Experts of a small language model: 254M parameters.
Below are experts of layer 8 (counted from 0) of a mixture-of-experts language model. Rows are named router (the router's row for the expert) and show model dimensions 144-191. Each number is 128 + 24 x the weight over its row's rms, rounded and kept within 0 to 255. Numbers have three digits each.
After each expert's rows: "gets" lists some tokens that make up at least twice as much of what it gets as of all text. This comes from a sample of Wikipedia text that the model never trained on. Tokens count by the router's weight.

# expert 19
router:134120128091140158139148118088163183166137147103155153096151125140136146133094130140163112123091143118121174116146109133176128132132139101171114
gets: "\n", "=", "  ", "\n ", "-", "\n   "

# expert 5
router:125134147110134167147147114066155177119108104117160140148093114126181164122153158171196152123132143133100141148145116133105116154121109121145170
gets: "\"", ")", " –", " Best", " vocals", " —"

# expert 11
router:163113128136108100139099131122131154157170114086111144109115150101152110120129135166126118168131126146121125138192135143149155142085090129154149
gets: ":", "-", " |", ",", " de", " of"

# expert 13
router:156111088148136171113121116104167146143120125145152111133132132077131114169094142110131150149105129160121157127167130126133102162103091155113110
gets: "a", "e", "o", "i", "n", "y"

# expert 24
router:166121131103144175176102110125123189169189091110142123126140088083172128137095126130127178135110138166119137112097146138118162128129113104103167
gets: ",", " that", " and", " but", " which", " as"

# expert 32
router:154138180139118106117110140101136148134191118110147125123089134126161122156107137154128148134075157135117134094154127114117138161130106139165156
gets: "=", " =", " career", "See", "Personal", " also"

# expert 30
router:172163168159150148174087118133144198169171135096132131118128101148151139140127142132167119142101144129138156109168101139139114149090062093163098
gets: " |", "|", ";", "  ", " /", " Preceded"

# expert 16
router:169162133109165152151139113078125163118151163139112125100113099096156127138099119155166121171103145114094105111136142096100106129122089140147139
gets: " 1", " 2", " 0", " 3", "1", "0"

# expert 33
router:145135154103127145128107157128145149159177140125111133113129144103150136078125174136130143172155117164084081132145116103136128154099100171163146
gets: "|", " |", ";", "19", " -", " 18"

# expert 38
router:165106175120095167142133156127129147149177084165141146133087111107136139114113147128158159150105146128119118126125140098139152130100122122154163
gets: " and", "ed", " of", "ing", "al", " the"

# expert 35
router:159123115133125182154138152129147157167156105093163100115104112089131134138121142112139155116100139152125168105128164102108196154120137109175186
gets: "s", " film", " series", " album", " name", " company"

# expert 14
router:138142115137110133132107150138137140135138129124138119110085124048147119149133135111155153131124181097134136104141115106121137106107126132162148
gets: "\n\n", " \"", "\n", " '", "=", " Mac"

# expert 17
router:145119148135145174156115133126112189144154093114135134094137122091167110105105148125180120116121108178145138146138167098128133152119128128146143
gets: " of", " with", " for", " by", " to", "ing"

# expert 9
router:159112106149124168154121157105164148135150105107123124102150109097121111119101142158178174149111114148084130108147123116086128138099147153158107
gets: " in", " on", " In", " of", "In", " from"

# expert 21
router:150123138112129153187117147116141184169161126139181121122153089078134120180102098116167136109113166125092126127145143099113149152120119146140195
gets: " a", " his", " an", " their", " her", " one"

# expert 23
router:159106123140137120136120154109120170141172104145105144093139126128105110139083118126172153131131168143091147128151103109153149110104133158177133
gets: " (", "/", "–", "{", " $", "("

# expert 20
router:138133133118167154145095149082176135144187089117139128088152095089127125123113129103183117153117153128137111134152151126123121130139134097154165
gets: " was", " is", " be", " were", " had", " he"

# expert 2
router:136142098128129168142096126101159149139180133088150164075110154112141163117095140133164171145167156159163112105115137113105119131150140127132137
gets: " to", " would", " can", "s", "ing", " not"

# expert 12
router:147117141121170158116104150112134144139178152121140129089105139138114119139088121111181152143164149117129143086142131102145144149065136105142135
gets: " the", " The", "The", " Cup", " World", " Championships"

# expert 1
router:131114108143159138107103112112135136142175107123156125130117110098144128164098158151115145131120098144123128106126154093121102114130121118172152
gets: ".", ",", "\"", " .", "?", "!"

# expert 8
router:129134123118135146133063142098108154153155095146152129138108130145132121120089112095140143138123155092139137111128095165104118181115135125150111
gets: " |", ";", " —", " 0", ")", " at"

# expert 4
router:162113144089116160116111130094121148096153082138134163104120116119127108141077156149132140127102130143111118147133118120137115138142135134149105
gets: " |", " USA", " No", " ENG", " Har", " David"

# expert 31
router:181128130108159139146136192093139132142172113169151106123130115134135136110101145102155147160124173119121112090155120132174146119068136151124181
gets: "-", " inter", " co", " re", "–", " Air"

# expert 26
router:144142132120128157143140136118104186146194145162145116134095144126173138133093136118150176143106125159110136126143135078147173138115107100120136
gets: " the", " and", " American", " British", " States", "n"